Below are experts of layer 2 (counted from 0) of a mixture-of-experts language model. Rows are named router (the router's row for the expert), down (a neuron's output weights, with its number) and show model dimensions 0-255. Each number is 500 + 50 x the weight over its row's rms, rounded and kept within 0 to 999. Numbers have three digits each.
After each expert's rows: a language model's description of what the expert responds to. This comes from a sample of Wikipedia text that the model never trained on.

# expert 23
router:536562524450574544518480512528476621479476484437398537415519571526490384471413498532464518454579581476517448520489405523512506486506494492468464468465523585507481573478533476472543504516524543533623439551417523539508552523493487439476460571472447497546565461561467464438569551447458547561483444372450445498519577517557512535529463481502508505585479554486570509496514604474518470399508504465467549536602433611575456443437466541511445617551468510509596508579503522420446459484500486457496451501507467547550435504572506460600441558572511579494480499528433613532560511426520538441451531473548558505560497523464477504543513455433447381456444473427539476475438465532467498624504508531439446518591501456425499440468436587513487495537460509543495559552563523507468622548505492
down4:506468492498599554509450511489496486491533515573533624499448514416569499365526447562466426485517467446566503480497546382491505502484517492466458500608465501492536489421393484434475465414627557546504511504537509568530495520482423502460494543544383421518475530572481408551559457567475517489581497436403462568423519544543497529467478528542485515496478541526540434468551514518426586548480512528468376453485480536456516481519527503543469529385586511517418366557531521469416470464484566440513534563506517548561538495451513610402546505539439484497482500505532548399539514554511477441456486522521461453615562452479543470524527419486467504514596476493587578561536429481482529452493494443430528504569584509580512540551473541415553574484510576507496449471526516579516521422468554
down5:537452488623573496566424491515512527484445481493596483471517482495510557392461501499552535484384449506452539521493553550544583546473464449552502507578446492485529559517441549470433516556527498597477496559512484484491447480549456488449502615457485526585482505519476426506515519528563536529525429572582520558532503555422483469456609433580519471448446431481460454526452518496508514586414553491496568540525418613624498448640480441535512539519590419468462399528537475440506551527499505529600549557457512553479446520516459549571457482554533401555581457552598563485519510475614551383479544538506383487461594603455475509482521445573480575517485503538437492498568519486559481493487481535457442523444558501543509503564492480518524538525523490523448503471487536554496390499429541
It responds to: Single letters or short openings starting a word, f, p, c, g, w, F, often followed by y/ri/ur (gymnast, Friuli, widespread).

# expert 12
router:556360506503496517594407416570459537601463525582437539454519476492509527550602516473526558525554570451473465561409496524508442485490514524526588583462469447522582451538452489436463492452455560548495488496483522471510548490445475421515643426502592517480485472414523470470509462469431476522478567471523472503434479434568441505516470437485526492501460478453507546521477536516530481551529493568440553440436487447542479509444488561533462500546437497540481411558553550557512467439520511502413543534506557489523532523428499521558538437501494449501414389536492463503506523476516534328502524540495507527475501468459493503448478475387568512548449439573565439616477445412508486523591505527477500476594652422488607413480496574544504451478504585548548542496560424532502501572505594
down1:578537560461479564510502500515449434552461542499542534471482477421480482556551553514521418556543482456528503491495549620581420415468673525500525496485632486575462567494485376532384525470473385497471495499515488530536555375458546398432543476543602454592477501486417499511499483536446442483522565520530531501515537407534506417468467610507529485585505482551523526418503502480431481461481576537441510536496493507437443519505546466527498551470528558511536472474373569575446525480431420494582407555464443553444536481479483410443526512459505529557446590401495521431458533501462527466609504453490539484574491485587577533555538471513481466458485551530576454529504540524597499530434516497506467525472521490426504457447439506531454534541448512515435478537429556472572509511468455
down2:493423600452489486509507499493498527427553427476513490518488418459485452479398458566525527455498459564548415503517488565536543476456495465478435540558420575475457510470520474448489522530494446490520424447511470600527556498533539544522463514568559551655568561548541397418515463490573489522483528409542499546557528419445540571501533530505452583525479591511517479468480528514559445439447563485528347548617516397525583504485502443495533501484537512498519500477368454482481463531515558517460505518515536564493474495507491462635512485480552401506573587559511452522553499533466496520564587517447522472386495448458553508455464472544462629546496566471588535419584520568454506514405501468454568462497545440493514481444580459529523374482458584567499493487512447564475570492518467
It responds to: The letter e inside names and words (M-e-anwhile, H-e, Grosj-e-an), closing parentheses, and capitalized words like The, New, United.

# expert 25
router:475580444542429492428534500512436446495547410502508472405576577538490513607542596458477471396635520469549371538488510520470467606540473461425543401447451533476553503512468440445486504458446505410426465494533543498492529500519536575524573530430563613495478490495478554566493526520467431472453484424502502469504548442508589521423440422469537559536539524520459501549430471524491424482541435547418547465423449518614485556412504459484398438517434500475502455471584482386458476507506548545529530470543524452501465396541496497550469471381474526433478550516570560488522513465571477474567489452577533488514534538479500436486538535422554488524513485534501483641494499484579562525500502492509473499474490492489542462535437511568575465511483553404582507500524409436497528496550383
down1:498524487498546481577494428440479507508371463393510479478541489354522459536471432523468380511426487497584474478517542500510464486479555451455498461539517526513457449445517545552461551465497481481454465469488434524558459512571494501426447428482514449440579531500549543435579595543578525526435530557548503533466418507469491502473559488545583514537629583522407426537430395533425483542506509457503572426457599441431609511509522489450570412583518492499518496544610540428520467480467479464463476533495509450535487463456422446568456602541487443537510561590545591553565462520504491478558547445453530522447490510511451510535539436329590556476394542508506440414495516463539521517474482497467492532435533453550555473471588425504490559542479422472484500516442471521499497500482562
down2:530458575493521437447483496503532601353552562362489500495539526562523530551467567490489523454471425466441442487488524476490500455537548504470440482577446480533531472522559597392462452433525436541442476374490484523525496525548550437452512499475479488514528510556485526555400411528504502392531472509527455511581539490553514408544569607503415569575477527473531514546473476448517529547477633529465476438519555584506572464548546449485533608531528418529425407516537514443474500552426462499464498523492567428457499496448589411447476538519473483474411582536534470513513487390477509468478444511528541564504491486584386482430534499563533537555483442511454447452532486479515587433589500511567533566450515503511471474492574509446561510527494464557359478560419525566512464467503541
It responds to: Colons after infobox field names like Batting, Order, Playing career, opening parentheses, and name-initial pieces like de, De, Ra, Ho.

# expert 4
router:530492499578419427409462524502465420479458483539486504568475482482526421543539530490517494486538448521539440423549436382467454423521488476479458541529502542498501532435496545446504448423497525493546453536503487450508448571417455531464444433475522456529494468403560520485436538523494466502480539549530549499438373536551414524538460534456490532460462539418512549465540465513478453483523416534482556550482537550573474441441415473464432532449502532569570448566522399510418480450398586443402543473487447494596449486515547513486562580557492433534511443496448503469479541454555459475443485460467429530514461565497440561481525483465432497551508420523511558448430510467594393506438555530537612413650595379532492379486474504507532485593484547483523521437579571550522558554503534
down0:413507484474520504471541484520483475420450520473423507505566590539455453411562476500527491435374560418513488473530485421512546480567480450477429493513460475551533617507494514502455522545488520587557435562540501442513469553479448485496510441528426517496524511496535478493460424483506484402500453488444537514453499401489489538498478523520478556509546661449485429550548446534391463459490405546505473493474525529518528563539584594401523470533480594476559455539515533591477518519494526547529406396523506516555479574580490399491527546550481536503509399460464398498465564515486561565397561395482434548579451508429606495457461449470496536440612469489504583483493517568483588511527562411472544455522561570440543545477540523530550532482585516557509559465556432531547527520405464
down1:491547572350485510433447499499534473462569551401580512477557582444514516487511481463579460608502489507472525512564503531503467538384445540465542452554567466526543481406476544520490538625531420454395535455411504522532584453534537487521439531426567500537382513515505433500373500463522464483530535519531486475435549477513509412526462514543532525420480540552490525488418544471481514532456510442483474531502551496490472500527371564509518575449462506408437469513499576415395513553506364472618448464441429487488496549452466411479534592529523439464474500448532501516517527515612483549509553481489475507533406547476473578594475527475452441463434524535452457486519500449479465506478478533532505501591501544598505485477515485586509433583464593525468517470495540373504528499506417
It responds to: Mostly periods closing sentences before a new sentence or line break, plus mid-word pieces like ch, pp, app (Pat-ch, ma-ch-ine).

# expert 30
router:539511463481527514476541454509480610442477453414483499380442443545530509516438510558606518509473461527437459546425563474468571530470501473402519535459489479454532556469495468527515497491514424473585515507503503472474502450521455499476489539479525545593462531538476440527514532443353468449467602502472462449487411474598589498434492449496499554510477568505521512460384475496470539533526521451449507528502552556503434461450517569518552565559504446507505464515538537510546403593599539493392406476381545436525521553489518575527533463463551534487542543502461470590528551460546364496512376492462586477438489581479570502456442571480455436491467407574566453471554468592484583466462426434597422595479530499480491502560532565471452480536546545515484604500490547459525481510515400
down9:441550444506426467476511580429564444517533478513453520447444502515478521563556458471497505652449507458480473510492563479482417508561482518517425508614520493530583490488549354506453518504526486483487488449483537546519491534561511426393385445521482475509492590537460461407507523452473468582536556490499483617467468438486528499605389514693440413486562549538500478518434541460511564410417468497543505448436498557541495547483512512561453459516609549489582482548435536539449518473476512469496505467568513518528481576558498539437567473519548512536500431502532489546457495477556464472564596543457570503392487517471455453440493404522634444471512529429508559513488446622472442528518523433503486465470531584530524517551445547497470410498581516488483556487500426519467536497543530
down10:533427510481555471468461541454470495507564567531537484564538516502460501442473531507487337492477473551476584557510489447526533554493542431457477503564523527522573471502520477496477414575525497514539547572558639503491496451554513500521506505575506450418503383523517470571462485407555510570469455644441501408379498468527481470487410503514448498436513542551400517501471412500383506508480449476531521566487473555483532522571476470560592492407565543485438483437443517475479500551460490477586413538457587460417507473565536480525496524526483558460559521495575468429410475499475476475460492513524473516550486500438469387514391545494530517573403508509423478535527489420523536454492398483512437513494536534598524441453411512419482424448548521529413496358468553462494522564456458
It responds to: Small numbers 1–5 in tables, lists and coordinates, street and direction words, and la or les pieces as in Malabar, Blessing.

# expert 28
router:446503518440542528493513490479545602516538392577596530539531477433517508451451545474521396515459543500512393545559592550540474461516527496521502488446471430570441577586486449581484570471454435532603557465396522456567499447501527544467525564517561500455555419492559464496574539562535421509462453550541498408596486492546503542482529483572524517590536505486482515570420591504527477496445472428460487419571554449525538564460573520553512442425503447493578441525501488489455488619560581448526474497501487507496401526426501530452601442549535554493571420611590507549494479438413502511515462505514518518522548451572525506503509527397423441431435454598479487507538489483501499492488512498605485482481438520495403495514541496518491526474504472446537463572469521609554559622465545
down5:552463460457567578503574480492528491478460545506515410482576445457481488520461534565470577564454550397497427511488548446546465532474424505367433487482394494489502498520450513543399453574558500505584468549393550457528565455495430521499412486560476505455501501547404545535538466493442467493483484539466440459538594471607525399586337542575468509428570491533498547525518466559552440601554571486486382386590536529550515510567525526534542533543568550527519458510541525435443438481500447507574522428497405438538522510585542480524443446484602548497552483420514487508547560473490454464505490447548516482574518475489535625556513530488479505529517424469503469463457429538527493473525464389556539491452475438583514556467508561476477482554516453505559540540505423463470452515505517
down6:524579405526479430470486554593492427504545471576531480583459507489483604555448518476512425494531519415489553485651540424402497547517467443591500449471576439425492432540535446476515507570554455466541514501512497505605532502532560576494521494548456517529537465503444398602471454538541513512426516506471597517495472504468448497491596542461493527550408531534577412386560345444349630511512484540476570544475477512471355497468458431458494509461545510481456495459477511512435520460532527448509471511480448393454483503559500563422557528553629533548504400564409531523477532580523522529484547554485487520474459484468437542548510488493483547472464472462492572422485495482450443430512526497482556531431495490476494475537478463462446426469516529569475560488472482514498487513573512
It responds to: Clause-linking words like that, when, where, until, in order, after reporting verbs, plus month names in Born or Release fields.

# expert 10
router:445608497406528531578468459480432432530466425470587510471605433534478505513459536522485469405556640490516517413541470539419509506581533455613481553546489506539506568488578503484491528492484416494577583457419542470528406477512541515406401454584501574482491501412498541615591619568493491512434542548565560354488446589519508503473487459448482513551514428513485509525491547518525530440410559449500448548475544466442512512440495465513450418527537453583494498423502505582487574547478478455504506524468579488573484455438483477493632447590446505506457509465540471542554534537419449523552412517519458486485450491501435561555465484507547492580508507548514476533476466470609534480468517586562518525547545439505475472496451526471537489502543422496519458420488429514501551457441534
down0:547571471492465479588542408496557507578510543441493430499518502494480569534487572502497487408489548489542509496521496490538490585565542576515462446541505525520529458507481486518455427536483459489528457516511444615620554433556395494492466311416534515464602449546523463493490466487451516448465425493506614463574537527398456479415500470551463482513473492463460606570513518552538450428447475516441463441414456465495484511527480490465538606577512581482482493515613487534528496428477448526451501552500440477456388525466522526527517558507535474430422527556450524513412513570444552450625585453443483451573422532533617492481453563534503510555501475510452525489607452529541482444496535486489479531537458567468470459455498514518523521499451527560600431432532484565506532387447422
down1:505472408528454488526462498545577506487501465566498515485551476489608482452469342564635467455488555489481575556492504484532520480499452560454511466471504497491521518541476419585471460617535481441490548497420446430519490558583586556516536557492491455466479575473553473462514577472526524491495535574478507504426509568547564460404523466506521474504561596520498502466451428539594525481428412482450388469535485472512470477486514473488485541530582519535472516452526494487505488483495549559541447450420499525510496578563422573495567556630535594576507477495458501506490518445534415532440432533488499391395429557403492515468548436453545477544549494522503605478415458483442527545466556566514434478449392482607464516419533433480533419483472488527565458524450401457492474427572419
It responds to: Column separator pipes in numeric tables, and agent-noun endings er, ter, ctor, ology, as in Minister, Director, painter.

# expert 27
router:537465435512539512506446466423501544470413547488584501507607387481494562521433436459457461528484486468478490490453574497428485515448497513519509430488472501529491427467577441471478542520435458444545487381491566526481450549468498613509566365545594444524582533471558472533564536553491485514539512607540504422432553479569442497553517463499459608510616512427529565474437471549481457460470480554597462532522532562481482445520430536565413442509549516498601481541503470538431466360526581572447458550480587477529492486488465523538564443522611464556466551539432445521497445497492409508492513598607574498503517438470483445469481518427468511467518472441461610470585544480464405501441537551504555499498515438575550472458525510573460503520547468449491523529492560435481590480467472
down8:488485447555446549542453459485451521411546559511587442526433519520542552548524483477487502533439464444468555595557439409496535477494550468403462499485447396460470341518517471506576495471581468469555458507542396458515413561518526561451519499492456563472596529521477482461471483505470443585516468481437489594557486498644495489554452636502540573543545497506516471503524474452434555450498535564528505456625493526518523533381509532575447491392559452561462519513501559476411500480463561566611539599450529464540488520550506448452495454495489514559477514425535491519490537474539536469473557500444576409490477561564479497589557530425527492482589550531535551513536512592475543464489604466433485553502436481608459525541424449422509483483572512503530481547539451527540424484520561
down9:429535509547606374500506454454535480565443499504507381477494512544472492415555519515509456490522471516432609457538451488458547506534548465480488504552474387490505556552566471450559575500501607484486550505510504543499422565537513443497465584479590612518405439428414490453507441513560541515427471494500506573551492474513450460439545507526510500495500512522500512505508411541421485458512526505495635473419483445509519536480461543572507508464514472557455470479498508561522503370467453603523572534449515517518514450442503402532481524348560576434463506542452546474462474552456507497541545627616523484412531506525455441553476531538518481544522591513543555497400437511505558482494452452535509526487450511491408590549457545544555539426470503490628588384480491455487476535569512
It responds to: Prepositions of, on, for, at, over, between, the comparative than after lower or nearer, and prefixes un, main, par.

# expert 2
router:454497470454521490487469437474442498473485412585366552500479452507563416515421544518421474502580549542496478434568573412531466515440548492558466540537556498429465525551569506563491553432405397580478559434513570575497532552569518588477505498388500571534502344526544492454543497503502476502515585455539521486502546472550443490545550498464551592490519512487552516538473533540392417512510595456616559477440542497526425506411535503457455450539502491464523426425568604525469436531467501496505473513447531469527465488438484489564572514565595521458454439501580532553513513458516505442542495511530395481374493475482521472453452541483432573545517540516449453469459516427460440510543503541554484500504500497528571522483440485526534450476506488432535453498562605470374579450502398
down0:421651455454514488487542426564486446541520483511465506501476514489475521460525421549521544517543582510452448394503456487535513540504488489599575481401490637445446489489440579551399527442473598485422528482451502440469565435474469483479529498480448607389543573431507430493466426543488561423537468344523429500549448462508438469529482523455482561562550448533390515467542390487429470527457465486458534420521480572430438505485595541472511505549516524451480460549427467444532403479433458479583515527439486465514497476504499498623541441479455395515566483483444442535530429561529543506484555498473532407509495508473542460497474498553500485515446496529502521483524482516545485576436489560404438460418428502498557502538549436431502493440550438526522472465542458579548431431525511
down1:514453458513521446493459495510533522519540532581535484439488496501497483529511479441465558576488482523406529531424483539477467515434578562525444469537447466550502485419478452438481535527546470537504444550540409526462500485505492449511468569476381478447501559513552527491465465504445430557597628599469481451476614526521497488529518551469457502427561603482494591466525553590547496447493536458544488556403519474438516531512489518528516311450451508454505528535554457527436516517518443494473501526387499560468427496463536478568526467515518501484489490389481576425489488551550530547502506445463581540572392467488577405526498460440500503567552513392467540431322413531515526444509493449523551492507442529583486520531565549577517401496403513480520481539553524434450559378467458
It responds to: Prepositions in, to, from, into, by after verbs or participles, infinitive to after expected/prepared, plus paragraph-ending line breaks and some numbers.

# expert 20
router:500507528500552529493535410551506583496518455474499481445429537522540438545449507497498461413559438490455540599499451508464463493514553488497408479519488438482537553412528467470507504510488391432479549517525534437423490547460508511510431535451510456587432439533515582543410527460405411480522474493496497468417442544493553563568559484380513459468581425474476459634512567511462487453513560526493426483502440553550442509469533396462478546428536491530541498578502494581478405441460541498510521569502482523510550568501584488601491530633573466511447476461465544515572485468512349398551430385536553501539500435450611532505434478496431500404404557515498443506549498541509520457451462499576522449526525478474486565570556456405550526430469456469458578447506476499470509540439521
down0:558518427483396469538505524527399524382370460545501490470539617432549495502466567608493548549578523483520564548485485446510469503497409566439428540533457546584526485563453457456479492474513469493517460494454481491509423475532442535504537458507407523541532553534440477506431541480481481588580444561517472466502566595497471476540584525479473441427523504478588431557452581519528473501424515426497550483406556520472529546564495555487441422453565548537537486424460490530471488499571520587520455447528534440497435449474401558460481424459524437454586429576571547472425545535448482502424426387521456525540438409459523512492527476521400504512561431465553484609580575564510418559516499584500449522553507484437453497532536491409535518509469482491549504493534484453506543588469553
down1:478409464493561545539498544473412390481528480589503550476514493511487489444513453527496489417462520571564494451523511519497557517510445491547475512532459547593521407616429488438588627520536521475462476477474490541421469450482384524457492410560520523436562535519497512470503504462490491505541497499490528566476468438496519514409443480514539489476512401583584476351452441412563512484515443542514560538423534481531581460496470429535548583512481517541518477529520415432356583469477543383453452445457459495458545514499490523526561563503482595453471466517489613547497526496541614511499467445523443487489504584483533450570426512454516407456593617523455486546464586523515453487590593462536535470522469501467437513533576434427438532543537474530524557528460433528446504532550551
It responds to: Final digits of years after 19 or 20 (1987, 1992, 2002), plus mid-word pieces like mar, br, ft, il.

# expert 3
router:608505465520456524476473521473518564551506449528542567489376482477505517412526430586531482525531474483469507485482484639559521422549520451492605457510455466526454527438559570515502560503437431560493530515479474422418459480491554458537498521456541444517443576553537529403472468422479532562545505499483480422441384488568574483558462557530511548501490506551505385528492602484527532488457425525585441465422425525517511521509486464511478489551415464549478461529493524466413485498479542500411547434437486549522597517490504487568427561488486557547531581445524563605486434493495580469474557438484441519569503443622513477455550494422407427434544472478499471412451533441467455505498457581474607484560528478527468436481528490450557529522550507414525414482588526448479611615483466
down0:609505459587525480435474573590415500632531532435483548515477506547586495410547566485457531559413506453504516552432478529506573430499481521457439466619509518521591600470502465479506493506515426577521510441526475492479505496456494517515528508488456455483502470492473544573489534564625485606508467557627523465613473451538559511492557545552379532505568506564552490536496440450487655479498487560472454515552501523551442418537570546546561586587509431471583579500435557521513517530469411490449579560512462539514482507501490520474529528578453542463508469505507521492564474533413500469426569454456425503536387472591505490546548468492403445520495473398483505476473556533532448471383567558430519475536532528467517467527492433556558526471479521560511543535515539476476508433491570
down1:526483396491586504573488455480527436477420617495504507559478459567506596534548379540506484483532512503427492544445450555531502457531539551510488458595473572542503552531443419557494466440457532447539547554476466455570511482599494513526430486481425534373549509527553499517486499524509439456479512605537512469534517437529454544479505482434513436550498512499522611529537516537504451521525453461460453532609626513463427512409562451433620563501582528431579527511520520571512527529517559579422475540471416553502410545484503479508391455626507549585506439564478558530495450489546435512566392449469448523537449554406415479525464464456532497542564543569459467469517492457464514472509539400397495468540556501488546453536434485514544525466520484538557486531472487547528482475375458
It responds to: Short common words like as, is, has, area, part, car, and mid-word pieces such as at in spatial, combat.

# expert 18
router:603483493454514577481596569458464562448478487464468480383536444513541548507412444527510541471562433479540539546413592449482452545416376489449453484474509544523460518566481522520491559460485480419597541472460546595490453507545535466559464501477495505485509512532527499566565513433381488501515490497549551517528503407489522521545511556557472520500571516498524440447427525548450563482510523493481408471390400555492453496520456505558419434578538495592454369491616460514450582441510433432371532427505589599462527452457540448511474569573462461559496491553421450513518495572497469449385438538537539580474549570498595558497506449510504530446447459525442475524432550508455479516460522532497408526514480481478483458508429518482551484513507550552582572499530511526465593484537444
down0:502482397490572507513511567578457549526495476556535542462596507473603496505506415488482420557495511440625478599387564439447536504503566461588521435528406451528520451448503604497453449579529459506436472579520525600465507471456465486399495443479467475573554506569521561458605550545412610550594482463511509587526516546428476529566478466497581519443555491541504461527511483458501591592466476517548460514594446457359527457561594511553526495509545463576480459463504517533574524460506455538523524437471504411441487547572527457543451479492520407476446472544495393444482516470474521475581492543550416527483486526514395501465497362526515435493485504526444464522455497527488543493556490479467464528501433588503487456540497505508498510466459457464468585517531455569464522487491386
down1:460509512463537527534516525460434454471506545476534470550520453474493544584459489591525518502485487455576496547522439436600425384464473434444552412487506474547600454549462528564498469493554553578514509635492520492482388485591520516457504480460475533470512559465553516469625546494433423529477479580403436479515499484531516495511543479513433476508602532509487522558465564451451487475447449469497502451515518557464481521517483451426391474521458509519549485561370493553473488497462603537454558518482461378514504585471518432530429599500590597499472590511500530547442478411503517436427516495457533359501492527515498514468516474514519500516470453575478615527513437540476502558493527535551450475549369428470442576357597513558487465409534485474572514494463548507437471508521555
It responds to: The conjunction and, commas, auxiliaries was, were, would, could, and mid-word d pieces as in Plovdiv, Third, Middle.

# expert 0
router:466457522500463525485515445540492567429503470501389491495543604502511372530577615404574500541416490510460483445451529591485496470557407545513470526484530460497540519603626451478494552387459543560556552511385482478504520502506453483575498458446478590557522459405522536537552616524451414509572559502503474492485435448445535512425494533492582512508437492532438526576349584515520489463498458552529447578480548519484436487461504503532394458529463479558523400481556457587515503569477457464562436489496478517541438446495440506481497583446530552524551530487489462424477533395539385463474518522430581461577495600467446558523454521444513527502454459532525547469470534561411456535463528480457515511539494517457434472522498545463596518529483557447531483503482439582509505582498470
down4:523422504503556433502492564482464533501548495452516427520440542542459541486467617505468467547531558432550482398402443497496412558546451480452427589476459535433455503519490460473540517431518532559524519472547512546491575568483512480552582574466510498548532531542507459543541563362530588414453504536510569450580383557458395446518491469569395474588558456472482557454464430523507472513458504444607490452539551437561549541453524519475550471473525444544476463498567540446462448582474442467487461455556528523383442509500454443469549528430520422446483571424516437550596435495438445502586475539429444505452591451495500545555545515566495507518539548585430524527431503510458585534479508470408501464506543528481535516416416620475529453451539537529519538431484467558435513522485518
down5:512423462438457445586498521395500404471519495525581495454511496575515476418534515506517526520495445451493536552487467464616565315581456558549394571444429577506545444434501496424598537411478424459431470501550569573489573396478563504515489559484476462564444557513506458486482452465484476534497411510467430508584489471414464439537484508514487484574443496473523489465413504511520516497495509397526553330532482495485448542451458509546508540502520536592513474475384460568532441542535513516472502528486563447465560575561475505587425441494422525442484479445556549517572449449535474561531497524499532482490525472504493544449456506490513492470501461507453560452508517531511479575471527462531476437501539437506522422565390466401532453485504631466528480532433426519440540480489594
It responds to: Final suffix pieces ending a word, such as le in Article, ing, ity, io, plus table pipe separators and dollar signs.

# expert 5
router:398625588487526522494487501522508550511444533453515483421535489544487485561567511476531534439478433522621503379441577499407499505440557379563415507519456574613452513454483541452520608414437430494549550430542488564525441502419483470531533515436458575459447524484554556492528466475490565459540565486537488498487404523516398600534407436465480499531483421495426540525425555494505503578542425425524447579479462489560518571514396541503575482504475466495476411503556443471515442438490553484506484581460573567513470502441519484560527599582486528495450417504446500443503468463512424409524490514503437477486499459514486492375522511474535572501479460485424457490481462415453562457460470521444445562608557448479450455533498551496471472500552455450542568483455503571529495550503476
down1:437443632437544445479464509530536557577552539524435523510468461506450486540504563518524566552540538495408452566460620506314497458557518557424561534564547500510444433404541429465477529527440484501464425607460485440565498535493584435477482592560471516537511542525535501525487505511459475516556570436567503515587499461532510503515478517450503463510477489507452561521551445518502561551552539556411551499458440575450435466576544459533548540535500445431443488468419607484536570550486533366577514534484482566591513491508530475483563508516532526494442524467431513506485408494474487512510503430491494431601592510605492485513561533603467559472510554458565536570583456510562515524588533449555506584498420502468534486545404497562490548478561502477460482476501538415557549494554440
down2:444500569473519518467448530475512481459451542426516584586439468509589489600586533486472473435519539499605522564513417555551571539486486467479555488609554437474476486477409476428477511472532505560518572519513514447542420483494430438472474518564509402452531520552549564489538557467503401437517487506411493434504538479529508471574376458517514534398480540432452523495520554434487416518384437427560516431423610513548499456478467463366505563471474554535564478485488486458518466558608527564562429523550429531456460499515450560489465521561499438497466482473433475532453456540491493491604508514550541554539501424526538508435466600489460515463539435506472524489469477445546588448489467520522485523507440561425511444484562373578503386560399433446505549523522460480460530500425493
It responds to: Commas in lists and citations, list-item hyphens, semicolons, also/located, and mid-word pieces like ri, ni, gar (Mar-ri-ott, de-ri-ved).

# expert 19
router:611494607527540498418526487493496520542490485567500518567562450586474539566550612523517547579464471411454401440523455543399575445516520462473545502497493623458395408506454526528516485428492458465552520522446464441458579438621544548585424439506521516528438528545530507450438529463416420527502578392482499479502465397506413534506467517440438566467528526493455414559474434436543506441434513518547547509471529522509544436514496493489517527529554568468529490545500550576549347622443500446507467483562454523497512484540530542463491518559597548539638440439540532488523511481417489472532418511431518483544515556562458459448448550469464494476541512493477494521517450484511535500549462544428459498483537528546523456527465557561544455494506519417530535544579641450538505478505478
down0:450520484426395465509528590513506477404472561489541529448501503401391512504679504499497445471532567506565405469466501557496432482512540574475552489519490531524526589530541515399463530471452501495544515573459565531591531435548511499575555455533474527583538515441476579520651509461488385398530511451405466505404606396468492564547454517480459560550437529553508443499528564524507536489489561576445506438490442474437515504457538592511506402531488510515509494596523517495490527482460516491498523477483530543473461443457514499450433418478508487493559458473593417456596484425436471517503491442516510452488505507522600470442523520541547434508562522532503491623434617500494468481507464543446582532515467523477437522520490527506524470467547608413439518543491397531473502581490476
down1:451442520490522419433509489529554504499489416563502606517537450516528472469476563493465473481400487450531505578554455470447521563457481523490472515498490450565538498508558466494489448516454432574504438476460485498600379545562557436488431537565450423472476471482503512436452547489480571469542451525563511618483515558470493620488555446497473445501490525369476508349501453480474549471512507527474483519398410480523548525538523573425450509479498529561550523465474525551472451556468431551491459436518520455522531548428549438444521525389499516446534499528466543460510466459465500472431298490494526511519580435519443526588484466563530507554426579538546485522450488485556469536541445472488437451428490618448494415452546435535462530457508483542546469402567475525613622473427544
It responds to: The == and === heading markup around section titles like Honours or Results, plus assorted mid-word pieces in names and foreign words.

# expert 14
router:515400492521517398502411498523472556518499521547514446407539512462474520526490542543500564457455448486453395443568564507438497506444550496487546464504511587468412459447507513498457573512480418541401543456527562460516511479645506557506474595478470583539483495584489525612553488564481493461477472406530486429529576513404463442493465488483503513551551425432491525469486558524525512448459599425595531516581530452478444498450495603489511408540475520625454459484468429536513425453592519535542470498551444464532507521500460492508550504523533548509580509443426534555507457461536521418453505485554577445480529529472485494531529457504425497433431486413431376503439532582400505613449513507535549541594493507414505555515376512419430534466490445461467528521601501536475439525513495
down2:521470522529553376478518509463515460416508505540485545494478505490534504548529454479530485521496508567430508468494558495540549505472489515518468475492506545528576559582501630455532518475493566624505501486527621573557585511469449395513583447478382520450459395617474525463401477562454505560439488496452494475515480511410556536521566538552386559499478511458646515585552467518515600458553453467455469405515452428478446490533525542539460539460427523536484451476522444482571472468490458502526406557445497547430473470553497451513488486472441473485371490480461440524469441551412614436534509397504523454523512567543547482505487592426492544435529467541500508528451539642505496467599492541455559470445462529513492572454481485599520564529564458498460510539494587506522548429499537
down3:436536598536547519513517624474481403406469587494513453439547527492456473528551545527528437464509517481573521490506361611548479506478506497480511467450496470496511500637502574455552584497431477451502460481440428440520553524481449518507488569442426534513454577544452436546525428504628499442493447478552459510415504569492490522504482453497477446483487497438406553552502524509460526609578529498492548483527462521461588499563564606479500452590466469540464428546499517479450521455519511494480443525545562526454517505508562415496604519543563576457406499496450479504466409472496469528528421455442530596436528595541422516561451349483528570574505488490489535491532536502485501560447558426517521495507470495537507466413466435464492508537468466471472503393587470420434448407430567
It responds to: Inner word pieces like go in Glasgow and Fargo, mit, ject, wa, ward, and digits inside table numbers.